From a checkpoint of a small mixture-of-experts model trained on Wikipedia.
Size: vocabulary 8192, 29.9M parameters.
Training: a variant of SOAP for the experts, 262M tokens, 5648 steps.
Below are experts of layer 3 (counted from 0) of a mixture-of-experts language model. Rows are named router (the router's row for the expert), up (a neuron's input weights, with its number) and show model dimensions 0-159. Each number is 128 + 24 x the weight over its row's rms, rounded and kept within 0 to 255.
After each expert's rows: a language model's description of what the expert responds to. This comes from a sample of Wikipedia text that the model never trained on.

# expert 21
router [125 128 160 141  89 149 104 112 151  84  90 132 124  96 110 145 102 136  93 119  87 117 146 125 153 159 131 170 136 144 111 121  91 144 150 142 113  93 144 128  98 125 129 111 112 141 136 116 144 139 140 143  82 101 155 144 145 138 134 145 136 105 111 145 125 143 108  89 158 120 122 175 150  88 128  77 167 125  97 169 158 120 152 169 120 130 130 143 109 109 174 102 121  76 117 138  98  90 131 141 132  99 121 147  99 138 118 120 115 108 104 138 163 118 110 123 184 143 122 137 123 147 144 146 142 163 117 149  87 103 139 135 139  99 153 125 132  92 117 107 142  78 135 168 151  98 131  80 145 177 117 162 125 133 169 123 153 160 150 172]
up0 [ 49 135 169 136 132 133 113 127 100 148 139 100 116 127 125 133 106 148  94 139 127 116  99 160 154 129 158 141 156 106  99 172 136 158 137  94 113  96 115 125 108 142 158 166 138 137 129 107 116 157  85 117  74 108 148 135 147 117 113 147 157 128 128 116 146 154 139  93 119 147 148  98 134 122 149 138 134 114 123 148 119 117 131 116 165  87  95  86 126 137 158  99 107 121 108 142 119  96 166 159 152 134 113 139 159 120 163 145 129  92 119 124 139 120 103 134 172 115 149 127 151 131 111 145 134 112 163 154  74 119 130 161 137 193 143 135 131  95 136  85 187  97 117 102 148 126 157 107 129 114 130  97 133 148 119 129  93 169 179 125]
What it handles: Place names

# expert 14
router [125  90  90 175 103 142 112 141 144  97 137 153 156  96  98 156 109 113 147 110 109  92 134 127 135 145 111  99 153 137 145 127 178 123 149 116  98 120 153  83 139 128 110 121 150 124 135 105 138 171 131 103  95 142 183 154 164 112  96 168 150 116 138 136 133 149  94  79 146 117  95 172 151  94  83 119 168 115 126 145 151 136 144 130 115 123 141 163  90 143 141 122 131 104 116 142 150 173 104 113  83 147 128 171  80 101 119 140 105 103 105 146 139 122 133 146 152 168 130 129 149 122 119 126 158  87  99 135 120 118 132 131 159 133 137 151 134  78 165 139 154 124 120 123 149 153 127 152 130 132 149 141 145  88 170 139 123 161  98  91]
up2 [136  90 144  93 123 152 100 138  83 121 122  88 142 115 190 133 149 144 102 143 192  99 151 149 111 104 113 134  65 119 112 135 112 140 104 103 115 106 105 144  99 161 164 129 126 103 157 114 145 159  94 158 162 111 107 102 117 152 111 146 101 137 117  93 131 109 113 142 145 127 114 120 129 135 103  90 157 165 121  90 119 102  99 135 169 102 154  90  99 164 136 149 142 134 144 136 150  99 128 157 155 116 111 129 136 106 119 100 124 160 114 117 123 118 156  88 135 122 128 123 119 120 101 143 108 122 177 173 166 126 108 143 107 182 128  80 115 174 117 122 168 118 116 152 133 112 127 140 100 114  98 142 111 108 162 102 109 132 143 144]
What it handles: Directions, digits, line ends

# expert 60
router [120  98 117 116 104  93 100 146 136 129 102 129 118 153 130 137  85  82 145  97  94 119 131 167 137 163 105 132 158 124  92  95 167 134 167 160  78 111 182 106 138 112 149 172 159 123 101 138 155 129 125  89 142 102 174 119 143 113 114 168 157 104  98 134 152 152 114 113 149 166  84 158 109 137 132 118 170 161 109 154 131 129 178 123 122 158 149 126 103 145 158 107 140  62 119 113 140 146 131 138 136 144 120 158  98 124  97 141 118 149 147 173 117 133  87 144 147 157 133 178 134 151 126 127 157 116 125 103 115 115 112 144 157 120 137 151 104 121 152  95 142 125 136 108 110 142 145 139 108  93 126 157 147 124 137 131  96 163 110 120]
up0 [159 115 118 141 140 135 144 176 115 143 109 120 104 132 173 141 131 116 133 146  96 124 119 165 131 110 125 123 135 145 125 119 152  83 166 120 136 152 125 100 127 120 119 133 161 123 141 119 163  76 118 143 104 149 130 117 129 168 149 101 129 166 146 113 177 108  99 130 115 150 138 114 105 135 131 141 148  98 131 151 123 105 129  78 165 130 153 120 138 126 142 129 121 149 147 131 107  88 128  91 162 120  96  88 105 199  67 126 128 137 134 138  99 146 133 136  82  90 134 123 164 123 151 183 147 154 143 173 152 153 130 100 126 136 130 128 110 153 160 177 168 155 115 126 110 163 104 110  78 125 121 148 164 109 167 156 120 101 140 104]
What it handles: Media nouns and zeros

# expert 30
router [125  87 100 179  98 152 111 147 134  96 133 153 160  89 108 127 101 113 140 133  94 103 149 102 146 135 132 112 141 142 116 130 179 142 136 114 101 122 149  92 148 109 123 143 152 136 135 116 119 175 140  99 104 143 168 143 177 116 109 164 151 100 139 124 132 155  95  90 134  96  90 174 144  86  77 106 164 134 113 128 143 137 125 117 116 122 149 155 105 142 155 129 131  93  98 160 169 168 131 110  84 138 118 170  77  85 116 154 114 113 102 162 133 130 132 151 147 172 128 126 137 114 139 133 160  90 114 131 126 109 130 135 169 114 135 140 112  87 139 121 142 126 115 125 142 149 117 150 137 126 146 132 127  81 168 131 138 173 103  93]
up1 [158 121 132 132 158 123 120 134 145 132 160 107 100 137 106  89 123  97 107 117 122 117 162 119 148 116 142 132  82  74 146 160 110 138 160 102  94 120 123 109 148 158 109  94 100 131 120 146  98 111 147 149 139 116 139  93  99 132  75 135 160 112 155 164 134 116 194 136 141 139 129  87 120 132 177 143 125 113 160 129 148 156 154 143 102 165 101  83 147 187 131 125 139 131 116 112  94 139 120 119 102 113 128 131 161 120 124  87 118 132 110 118 120 116 127 119 145 116 113 176 136 134 133 112 169 102 150 123  99 108 148 198 129 128 122 130 159 136  71 109 103 165 121 139 135 135 158  77  96 108 152 135 145 144 118 130 112 113 172 157]
What it handles: Table cell starts

# expert 39
router [121 149 135 117 126  99 132  93 131 110 171 145 127 143 133 170 155 129 169 119 114  95 120 117 109 101 149  98 133 131 101 103  93  85 152 112 101 134 157 137 114 110 129 145 142  90 176 121 140 156 130 169  93 162 165 116 188 166  96 150 122 130 164 169 152  91 154 109 124 140 143  95 139  92  88 166 163 123 131 143 120 164  91 126 147 100 144 135 121 134 115 162 136 107 144 143 125 116 141 161 150 118 117 156 146 157 108  98 174  97 106 147 137 168 111 169 113 147 165 119 130 152 125 137 160 110 109 124 143 117 113 170 125 100 124 123 147 120 169 121 128  99 115 116 147 129 125 145 125 162  97 112  84  99  92  92 129 153 150 146]
up1 [ 79 100 120 119 149  98 124  91 162 157 130 127 128 126 126 128 169 113 155 130 128 141  90 130 136 153 152 152  89 137 166 136 169 129 131 125 159  98 116 114 113 153 140 153 125 100 142 142 113 143 125 163 133 124 113 101 109 132  64 143 122 156 152 128  95  84 170 170 148 136 146 147 130 112 161 138 121 143 166 140 125 144 132 114  93  95 130 120  87 103 143 174 126 101  99 135 119 153 138 142 148 104 125 126  97  96 133 144 177 148 139 143  93 142 108 127 156 113 130 155 106 124 125  94 146 104 140 128  97 146 103 126 113 178 120 117 104 112 175  97 102 105 147 138  86  88 149 142 124 116 147 107 113 135 128  72  96  80 175 165]
What it handles: Foreign name endings

# expert 23
router [155 142 107 152 168 130 162 139 120 171 141 101 130 148 130 130 157 154 134 118 124 112 119 118 113  58 112 108  74 114  72 131 107 103 128 128 124 134 168 147 155 121 146  82 131 129 159 155 153 167 122 148 109 125 122  92 117 113 141 110 121 127 123 142 130 136 125 103 107 172 149 126  87 156 145 131 126 131 110 177 148 115  88  95  83 134 155 136 178  90  79 143 112 112 117 116 111 115 149 154 163 112 105 166 115 124 141 123 141 101 130 138 100 106 158 128  95 123 148 142 147 130 126 116 149 135 127 131 157 129 139 106 137 111  97 196 128 108 152 136 139 125  89  78 124 108 163 139 137 176 162 120 117 108  88 153 138 129 118  88]
up2 [131 118 151 148 128 159 133 111 115 105 127 158 160 132 158 120 135 137 155 145 152 125 131 138 104 186  91  98  77  85 113 131 141 133 137 167 113 138 156 141 132 165 121 116 123  96 122 131 146 114 142 183  87 124 126 107  89  85 141 152  63 145  95 119 108 140 150 142 112 118 109 161 108 128 130 139 143 163  80 113  97 149 150 113  79 140 126 126 161 148 127 108 158 111 163 111 121 143  71 153 161  95 156 137 119 142 157 121 129 129 138 114 102 124 147 133 143 135 122 177 133 115 106 106  99 120 184 125 126  75 114 150 165 153 150 101 137  84 134 144 117 156 144 163 172 128  99 128 149 120 119 134 123 153  82 117 143 122 129 120]
What it handles: Mid-word syllables

# expert 1
router [131 118 113  85 112 107 108 173 123 128 159 141 151  78 142 102 117  83 124 145  91 114  80 109 113 139 105 155 134 115 109 156 148 135 134 120 166 129 162 130 103  91 101 144 152 101 148 149 135 130 103 104 102 154 155 138 178 146 121 182 113 101 156 103 137 157 101 107 143 136 113 131 138  97  98 138 152 158  86 162 142  95 110 145 124 140 159 146 102  96 123  95 143 104 131 106 170 151 123  77  96 160 113 127 116 119 108 158 134 140 107  91 148  87  98 136 149 155 137 146  94 145 127 146 147 106 118 102  92 112 114 131 138 122 104 126 131 120 168  74 141 104 112 132 142 132 108 130 141 156 173 159 119  95 140  94 112 148  97 129]
up0 [146 144 113 123 107 121 125  99 144 126  95 127  55 141 142 174 169 126 122  89 109 156 125 143 137 112 123 151 125 114 129 137 140 137 117 128 153 120 113 122 137 152 114 125 141  65 155 150 185  95 129 133 113 156 150 176 178 136 120 138 120 111 154 133 134 137  95 170 117 119 160 127 130 132 144 135 142 106 132 113 135 131 168 127 109 114 140 112 118 149 137 131 139 122 131 130 109 103 117 121 145 109 121  73 121 160 175  91 102 113 113 135 116 112 159 151 144 183 129  84 128 127  76 153 153 161 153  92 137 120  84 147 166  99 159  84 137 123 149 144 169  48 108 157 127 114 153 113 136 114 111 124 121 153 141  98 141 127 157 141]
What it handles: Table cell separators

# expert 2
router [138 127 143 109 119 137 158 108 141 110 125  76 126 114 153  89  97 179 117 116 133 122 158 106 153 110 128 125 146 136 157 101  98 126 114 171 105 144  97 106  68 103 147 123 121 129 184 130  97 141 158 131 124  90  87 140 151 161 148 131 128 157 154 141 124  74 102 129 106 129 197 140 129 118 110 159 123 128 150 158 124 148 146 129 111 112 127  59 124 118 131 160 115 118 123 163 117 117 117 126  89 115 102 160 123 118 160 122 143 110 113 162 123  95 112 119 148 162 133 121  93 124 131 134  88 165 149 165 127 118 140 121 136  93 137 180 159 128  97  91 132 111 134 126 121  94 111 150 125 116 112 117 110 154 164 161 161 139 179 122]
up0 [117 115 133  99 132 106  92 155 131 146 182 119  82  83  87 159 145  98 155 123  85 128 113  84 155 100 146 133  63 150 128  96 163 112 136 111 117 160 133 141 150 103 110 163 143 146 186 154 124 126 160 134 120 121 125 135 141 106 113 151 147 141 141 120 135 152 110 121  97 133  89 157 130  98  98 120 147 121 119  93 122 104 165 134 150 168 160 126 111 123 130 138 130 132 109 152 112 125 198  96 100 176 137  99 166 124 106 123  80 132  73 143 126 119 135 131 132 145 141 120 116 135 113 121 162 139 120 137 125 149 138 147  95 175 117  94 158  97 131 130 130 139  82 127 136  84 106 100 140 154 114 118 125 146 142 125 100 135 149 151]
What it handles: Personal name endings

# expert 42
router [155 109 103 140 114 124 103 161 122 125 144 157 132  93  87 160 136 112 145 103 143 133 124  83  93 134 190 122 121 108 133 132 162 120 130 108 142 134 129 103 147 153 124 119 145 123  90 139 160 157 164 110 117 133 116 141 168 129  73 132 120  96 156 136 165 143  94 135 134 110 127 159 152  79  91 121 156 146 121 118  99 177 102 150 114 102  94 130 160 170 110 115 168 102 109 122 131 159 115 108 111 115 128 118  89 132 105 171 119 133 131 132 149 134 148 125 101 155 108  99 167 106 165 106 146 108 129  97 116 130 125 111 133 113 148 145 141 107 151 123 112 146 166 115 167 133 171 169 144 123 117 171 111  85 135  94 156 168  97  81]
up0 [126 113 137 141  97  97 149 134 117 121 162  99 116 140  91 119  95 132 115 153 139 100 129 159 113 101 119 111 114 130 136 154 129 150  76 144  97 118 158 130 111 110 127 155 106 129 105 178 125 122 172 126 131 128 124 183 179 124  76 112 141 117 146 130 132 140  91 146 122 152 113 114 107 152 105 118 157 198 112 128  83 157 160 107 140 146 136 166 127 135 121 119  98 135 140 202 155 112 137 157 123 111  96 143 154 109 128 143 165 121 132 159 153 106 152  95  86 108 155 129 151 128 126  98 111  89  96 120 160  75 116 115 122 107 113 129 156 123 135 139  92 140 177 151 164 154 160 125 138 123 118 118 117  90 101 126 129 129  98 144]
What it handles: Prepositions after quantities

# expert 54
router [ 77 174 114 129 196 118 117 111 164 137 104 119 124 138 126  71 129 137 119 100 127 147 145 153 148 125 137 153 150 132 137 101 142  93 148 155 164 153 127 111 173 140 159  92 132 138 127 136 135 157 135 102 126 154 163 112 100 114 162 122 121 130 130 111 103 114 123 121 126 122 120 134 190 135 116  93 163 120 145 117 109 136 136 145 122 115 127 128 108  96 116  99 140 161 115  80 149 108 129  98 176 139 108  91 115 131 125 104 132 116 120 140 150 135 129  92  99  67 101 165 165 175 127 165 143 162 111  84 109 127 113 127 139 164 101 156 132 127 139 129 131 111 101 127 180 100 107  96  80 102 146 136 139 127 146 148 121 134 183 129]
up0 [107 160 137 133 136 109  68  96  82 105 106 119 156 122 129 132 121  93 107 138 145 118 125 125 137 116 126 145 166 120 145 130 147 158 146 170 127 104 128 153 158 105 140 113 112 102 138 136  98 149 115 125 155 144  98 167 124 120 124 136 161 137 117  87  83 134 144 123 113  93 141 156 151 150 127 164 113 140 177 148 162 115 135 135 141  76 139  79 126 144 109 141  68 162 134 119 135 100 158 164 147  91  88 158 132  84 151 142 132 148 140 129 128 101 135  77 137 153 145 123 113 129 149 136 146 145  67 109 129 133 146 181 167 146 127 117  96 138 135 129 124 106 115 123 121 116 158 109 141 139 118 205 123 132 136 165 102 133  91 132]
What it handles: Section headings and tables

# expert 18
router [ 96 127 171 144  96 158 131 166 151 143 158 149 140  82 158 151 128 131 146 118 156 111 125 148 111 124 108 116 124 117  99 126 156 131 119  81 111  87 152 137 107 147 127  86 126 114 104  86  99 142 102  97 135 150 112 173 138 150 124  86 123  99 159 154 155 166 125 130 141 144 130 105 171 108 136 144 141 150 105  62 111 110 158 138 106 143  96 167 121 151 137 127 162 117 146  95 126 183 115 159  96 132 152 129 101 137 104 162 100 139 135  89 104 145 154 108 119 158 129 128 114 126 121 107 128 107 110  99 114 168 118 104 112 114 169 142 147 158 140 100 125 160 182 108 130 118 125 124 175 129 125 148 101 105 146  98 124 116  89  92]
up0 [159 124 141 133 126 153 162  83 140 141 122 125 140 140 125 114 134 120 112 146 140 132 134 142  91 132 130  92 167 124  80 139 146 118 148  98 115  95 116 133  78  95 140 185 119 143 154 102 122 134 127  92  96  86 131 124 148 156  83 123 140 151  95 141 158 138 168 103 178 135  99 124 104 127 106 129  91  84 112 132 152  99 130 141  70 139 114 116 119 120 131  91 115 113 159 132 143  84 128 157 102 123  58 144 172 142 136  91 136 116 145 137 158 150  83 134 114 161 136 159 113 132 154 156 169  94 117 127  77  94  75 145 125 128 114 117 139 130  90 135 140 156 125 129 133 140 144 132 149  86 142 134 129 126 127 164 132 142 127 150]
What it handles: Coordinating conjunctions

# expert 29
router [108 119 121 174 117  95 147 123 148 153 143 155 147 128 165 110 138 145 152 158 131  81 113  95 148  96 133 123 118 172 109  97 140 149 130 181 133 124  96 123 127 137 113 141 101 170 128 125  99 131  81 125 116 130 162 143 171 166 133 131 114 131 137 150 105 122 132 132 147 136  95 110 167  95 138 120 105 135 162 166 138 164  94 122 147 120 130 109 103 104 118 163  88 115 131 138 105 111 102 151 151 109 115 127  91 122 120 148 103  83 146 136 140  94 107  68 126 175 126 186 138 133 148 129 108 115 128  93  96 109 129 133 153 118 109 169 178 101 102 121 114 104 110 158 140 143 111 167 131 131  82 107  77  95 149 121 147 148 137 122]
up1 [164 160 162 120 115 105 117 119  97 116 111 132 125 139  96 166 163 113 115 159 109  74  89 125 129  58 128 139 140  88 153 108 103 119 105 143 146 116  87 107 119 149 113 136 131 109 101 101 184 123 139 114 131 159 119 151 132 163 133 131  94 135 172 160 112  89 117 130 131 191 145 121 160 148 138 167 104 172 119 126 152 150  92 135 148 148 129 113 115 135 135  99 161 132  89  81 128 160 168 122 126  94 165 108 148 115 122 112 161 104 186 124 133 140  84  89 109 148  96 133 100 147 115 159 147 133 102 118 125 177 117  97 141 132 165 139 137 116 135 140 102 103 132 138 107 132 131 137 118 123 128 148 115 120 143 129 126 122 116  96]
What it handles: Word endings, headings

# expert 56
router [ 93 159 127 141 134 103 140 160 127 118 128 158 143 121 153  85 118  78 133 124 110  72 119 124 149 144 150 125 154 174  97 155 176 121 135 112 103 132 162  97 155 156 158 124 136 108 103 110 118 165 146 114 118 136 167 111 105  87 122 171 126  94 130 129 130 135 112 105 133  76  99 164 112 103 119 131 124 144 116 166 103 122 156 142 119 139 167 138  99 121 170 132 156 146 141 125 135 174 130 120 122 131  95 122 119 100 108 148  91  98 133 132 143 139 102 133 120 147 151 159 156 135 112 144 152  87  80 112  83 135 140 115 151 118 107 137  60 137 114 113 144 158  91 103 119 118 119 145 146 125 163 149 107 107 112 126  75 174 105 109]
up0 [140 125 129 110 150 169 108 109  73 176 135 141 175 130 159 117  88 119 100 154 126 116 158 141 121 125 134 107 113 138  86 130  90 153 133  80 119 144 144 128  99 126 138 191 113 120  98 102 131 123 149 144 151  89 159 121 127 163 115 113 153 104 144 138 180  91 139 133 162 129 107 134 103 163 173 126  67 161 141 109 129  77 145 118 154 160 121  94 135 133 144 149 144  98 100 147 112 163 149 126 192  86 148 137 135 125 114 103 109 122 120 128 138 172 132 137 133 137 106 164 135 135 119 150  99 138 143 120 126 108 121  68 147 103 155 121 129 144 114 124 126 158 130 124 135 109 118 114 134  95 101 118 134 133  95  95 163 145  96 119]
What it handles: Table cell pipes

# expert 0
router [106  69 123 149  89 117 141 126 129 109 123 177 155 106 103 107 127 134 107 122 132  85 154 125 154 154  92 120 165 138 117 137 173 114 138 175  77 137 164  93 143  98  97 163 117 120 127 135 133 112 147  93 123 117 154 140 152 144 129 154 108 123 170 133 136 153  89 137 156 118  63 147 123 145 131 130 137 167 123 154 132 128 164 140 110 133 137 141  96 145 156  89 117 116 116 127 134 162 102 103 141  89 100 149  88  97 119 161 167 104 104 132 144 161 116 110 130 164  95 175 149 122 132 141 134 104 109 106  98 112 140 146 161 115 152 175 116 133 139 135 133 104 111 152 148 163  96 145 139 107 123 143 124 119 130 172 147 176 110 110]
up0 [122 119  94 119 130  95 121 108  59 160 114 136 102 143 157 107 141 137 138 106 134  91  86 158 105  99 120 120  99  89 105 121 145 133 156 163 115 159 143 163 130 132  85 120 123 115 110 148 164 129 154 119 178 124 134 123 129 146 156 112 115  85 145 111 191 149 110  98 125 135 114 117 127 129 129  80  82 105 163 119 140 147 174 134 113 128 143 152 166 161 108 146 119 141 127 115 151 141 109 117 144 106 121 150 118  87 176 131 132 140 109 113 180 107 124 108 107 112 103 152 153 126 136 126 115 162 120 134 125 149 100 119  65 139 133 158 155 114  90 135 137 137 130 114 105 144 136 154 137 164 129 135 147 136  78 109 107 136 180  82]
What it handles: Title words and plurals

# expert 16
router [ 82 156  95 103 118 161  89 141 149 124 129 128 155 114 118 117 124 125 156  79 120 158 121 111 139 164 152 113 170  88 166 152 143 112 157 165  99 122 151 176 128 145 117 136 151 154 110 112 106 129 158  92 125 127 107  86 110 122 131 140 114 132 133 121 158 149 126 133 115  85 106 121 169 134  97 104 133  89  80  86 122 149 125 106 102 152 118 161 147 137 174 111 165 143 130 101 130 121 112 125 149 144 145 103 152  93 120 146 129 148  98 166 152 121 153 154 132  98 132 153  91 115 101 185 165 115  95  87 148 126 169 115 171 138 116 105 130 170 124 152 138 115 151 133 122 164 105 136 116 132 122 145 142 109 150 100 100  85 133 141]
up0 [100 156 150  99 114 138 136 141 146 121 128 130 113 174 114 120 138  71 118 158 135 150 115 138 135 108 150 125 187 107 151 116 115 124 138 128 126 106 144 139 118 149 173 104 168 141 123 124 101 108 101 180 112 153 109 115 153 174 121 141 130 123 155  90 147 100 174 131 132 161 128 152 114 106 138 136 134 133  95 118 155 115 102 108 100 116 108 133 119 137  85 104 146 144 119 160 157  91 159 111 114 134 171 150 146 126  73 119 101 108 121 121  91 149  97 149 147 126 101 131 111 142 126 105 135  81 103 138 117 138 182 143 164 146 124 143 174  99 181 125 140 107 123 156 166 100  98  98 147 127 127 113 150 153  93 119 123  72 164 114]
What it handles: Degree and coordinate symbols

# expert 24
router [ 88 146 176 145 151 166 108 157 148  92 136 129 152 105 132 130 133  99 153 114 128 129 107 123 166 143 159  98 143 171  82 146 127 144 107  99 132  85 171 115  73 105 176 155  99 105 154 109 116 113 106 112 127 140 129 131 142 126 112  98 104 104 154 114 106 103 106 150 130 113 114 123 161 147 138 133 113 171 107 156 141 106 167 160 130 138 132 142 109  98 100 104 116 124 151 127 136 145 126 117  92 153  97  97 117 165 112 130  93 110  93 107 137 155 150 101  95 148 120 119  90 159 155 147 114 168 152 134  99 133 110 111 150 123 107 120 123 137 130 138 110 151  90  95 131  88 122 160 145 123 148  82 103 112 164  75 155 116  89 114]
up0 [146 181  77 134 154 121 152 166 128 154 170 133 115 157 122 128 157  59 118 123 119  95 145 143 164 129 120 188 137 104 108 155 129  88 123 118 152 134 130  97 163  93 150 106 164 137 125 108 163 160 132 117 155 127 162 105 115 127 142 125 125 131 131 170 117 131 141 153 150 114 123 116 148 137 115 114 138 117 141 123  64 105 159 106 104  85 153 113 123 148 176 113 155  94  86 127  93 164 155 103 146 143 123 167 125 124 115 123 106 154 100 170 109 122 111 114 160 118 140 136 149  94 113 138 166  98 101  87 100 158 149 129 115 143 132 133 130 128 178 115 136 146 100 111 141 100 103 127  97 107 123 121 152 142 136 107 121 160 123 108]
What it handles: Semicolon list separators

# expert 3
router [135  85 128 139 125 108 145 182 132 136 131 163 128  83 154 122 125  86 113 102 121 123 105  94 115 143 149 123 139 152 123 139 121 134  98 111 132 139 176 101 156 155 135 128 133 107 171 127 111 121 135  99  84 135 173 150 147  75 141 170 124  89 144 128  95 141  86  82 133 130  73 139 108 140  86 123 163 129  92 148 133 160 179 163 150 103 158 158  94 137 146 107 127 111  94 127 144 184 152 109  74 169 131 125 118 116 105 145 115 123 115 106 125 140 138 134 140 162 106 141 132 140 127 149 136  88 136 128 104 113 129 136 145 134 117 142 108 120 123 104 116 130 104 118 159 144 122 159 156 147 161 156 101  92 166  94 118 149  99 102]
up0 [105 113 175 142 196 132 145 130 142 141 106 132 103  81  92 128  91 111 116 149 146 115 157 125 145 133 117 141 121  90 136 127 151 103 117 131 138  95 149 100 130  97 120 127 154  79 131 146 119 136  67 135  92 138 182 139 149 152 184 120 130 127 121 122 104 110 113 117 120 132  64  98  99 123 138 123  64 150 119 116 132 110 173 138 160 107 150 163 145 107 116 132 144 123 139 115 159 139 124 118 143  84 123  71 126 112 152  97 122 161  82 172 139 144 116 134 167  91 107 113 123 168 145 112 132 149 114 123 127 117 139 106 153 111 104 143 140 118 155 154 172 126 170 152 121 125 125 156 117 118 158 123 142 135 118 128 124  86 134 148]
What it handles: Table cell separators

# expert 55
router [ 85 150 170 123 113 131 160 141 152 174 124 139 157 117 160 138 163 102 145 124 165 100  97 116 146 123 145 124 158 128 110 147 110 118  84  85 173  98 143 138  74 153 125 126 133  96 138  81 118 150 129 115  98 156 132 123 125 135 139 126 119  99 149 157 114 148 119 117 106 128 152 110 140 153 156 128 160  93 121 129  95 158 155 175 133 145 133 140  99 101 143 104 145 109 116 119 113 142 119  81  91 145 120  90  91 176  96 142 143 153  95 101 120 123 142 102 118 149 156 148 163 139 155 164 154 115 131 118 112 106  87 156 102 173 104 134 137 135 162 150 101 144 127 109 176 116 125 147 115  99 156 118 125 134 179 156 149 145 118  95]
up0 [129 141 153 148 158 131 132  87 147 115 119 142  95 160 120 106 154 106 138 153 160 129 146 124 120  99  96 148 160 113 147 118 176 136 120 102 125 137 143 137 130 108 152 140  87 108 107  95 117  90 132 128 128 155 142 158 132 124 129 149 172 120 153 121 135 136  95 119  95  88 139 110 137 148 140 111  91 140 122  92 156 157 161  84 150 129  89 146 135 124 155 123 138 135 129 137 179 147  92  99 114 121 135  31 105 130 139  71 139  93  87 168  89 131 129 150 128 169 123 109  96 126 127 125 116 136 175 130 102 173 111 156 127 140 166 156 137 130 126 160 121 146 146 162 121  93 178 118 127 133 140 128 126 155 126 110 142 142 141  94]
What it handles: List and field separators

# expert 46
router [173 167 122 100 120 144 134 133 156 127 162 109 102 137 169 144  91 143 148 108 111 134 138 111 160 111 165 154 117 106  68  84  94 175 151 147 114 122 158 123 129 103 145  84 157 161 113 157 109 153 139 126 140 130 164  88 160  96 112 134 151 165 147 154 129 112 135 153  89 129 167 108 142 107 103 135 111 141 110 142 169 142 130  93 102 129 153 120 132 108  94 135 120 132 126 148  77  98 127 146  92 128 120 130 116 155 141 117 129 141 134 127 159 134 158 107 167 143  75 157 102 119 122 151 117 145 152 105 135  98 144 116 150 112 145 126 118 101 111  90  97  93 144 117 127 130 142 155 103 139 130 179 144 104 162 148 137 112 159  70]
up0 [130 170  81 137 132 121 112 137 114 118  95 115  94 171 141 170 104  72 165 135 104 164 121 151  92 110 122  91 113 138 138  73 110 133  74 159 147 123 145 146 145 148 124 182 137 119 151 115 127 161 139 119 126  92 117 119 140 156 174 133 114 120  89 141 106 129 113 119 114 144 186 134 168 146 122  98 116 160 100 120 130 116  89 168 130 134 161 120 119 105 128 133 150 109 158 149 166 122 141 163 173 131 133 169 176 132 105 132 120 150 147 158 107 119 113 154 102 105 124 154  94 129 136 115 120 105 122 166 111  95  96 103 111 144 111 128 112 162 108 144 137 146 129 113 110 157 132  99 110 130 139 116 156  94 112 122 159 114 140  84]
What it handles: Mid-word syllables

# expert 49
router [132 127 147 150 145 118 133 112 134 124 141  86 143 174 118  96  79 147 112 141 136 156 162 116  98 113 108 114 118  93 170  95 137 165 139 149 132 145  64 150 165  85 132 124 130 101 131 109  98 122 147 130 160 128 125 106 103  89 165 147 146 116 165  98 127 117 116 143  94 146 108 116 115 116 144 137  98 121 150 114 156 100  87 109  99 131  96 124 113 131 132 169  84 138 125 100 107  71 115 157 156  90  89 159 147 121 145 129 108 136 132 124 121 100  86  96 106 144  87 126 101 123 152  95 138 152 108 110 170 102 115 150 153 121 126 137 118 178 124 116 133 128 150  99 122 133 116 146 147 111 106  86 150 102 133 107 115 126 162 186]
up1 [113  79 128 145 151 132 151 104 101 116 125 135 102 119 146 136 102 124 100 152 137 131 113 123 124  90 146 160  98 186 103 108 119  97  93 126 139  80 113 121 173  86 148 100 133 146 158 112 111 130 112 162 106 126 140 130 145 125 134 108 117 105 130 126 111 139 135 159 101  77 104 102 154 139 157 108 131 106 151 158 130 121 132 133 142  82  99 130 103 103  84 152  95 124 163 132 132 119 109 157 161 149 149 144 130 173  83 117 135 117 139 138 112 145 139  75 119 135  96 102 104  88 120 153  85 105 178 113 125 148 139 142 140 154  94 123  95 139 151  94 156 116 120 129  98 130 115 149 148 169 149 127 144  76  88 100 153  79 139 139]
What it handles: Syllable pieces after prefixes

# expert 26
router [102  99 121 143 101 118 105 141 147  92  91 134 101 110 133 115 133 139 123 106 105 117 178 152 149 130 124 109 135 140 119 109 128  92 137 133  74  95 166 149 126 116 130 149 124 167 148  82 152 116 127  95 128 103 159 141 147 120 149 191 160 132 160 162 138 101  85  84 144 138  85 185 128 135  84 126 197 130 108 170 133 112 122 111  91 138 151 134 129 142 125  98 143 118 121 141 123 159 128 142 110 103  89 173  99  92 121 130 100 106 139 152 129 160 121 127 119 142 116 164 109 124 114 138 138 136 118 106 131 121 112 109 158  94 124 168  99 114 144 126 124 121 167  86 158 167 121 151 154 151 162 131 139 125 146 152 123 171 123 106]
up0 [103 150 138 109 108 162 108  70 131  89 167 134 122 137 153 124 121 145 142  96 126 126 110 140 133 123 108 173 138 134 119 144 117 125 104 126 109 162 150 122  90 159 128 154 171 132 152 152 143 130 138 115 145 135 112 149  79 118 121 118 170 115 165 110  80 164 156 141 116 155  99 172 132 144 141  79  91 115 107 101 142  97 157 163 153  88 159  98 129 168 132  89 149 111 123 137 115 147 168 155 141 145 157 115 122 103 118 192 120 130 101 132 141  92 130 153 110 125 121 159  89 124 134 132 152 132 131 115 106 154 163 102 155 112 160 120 130 140 100  95 125 137 140 139 141  87 115 144 103 117 132 144 110 116 136 111 133 161 201 157]
What it handles: Compound name second parts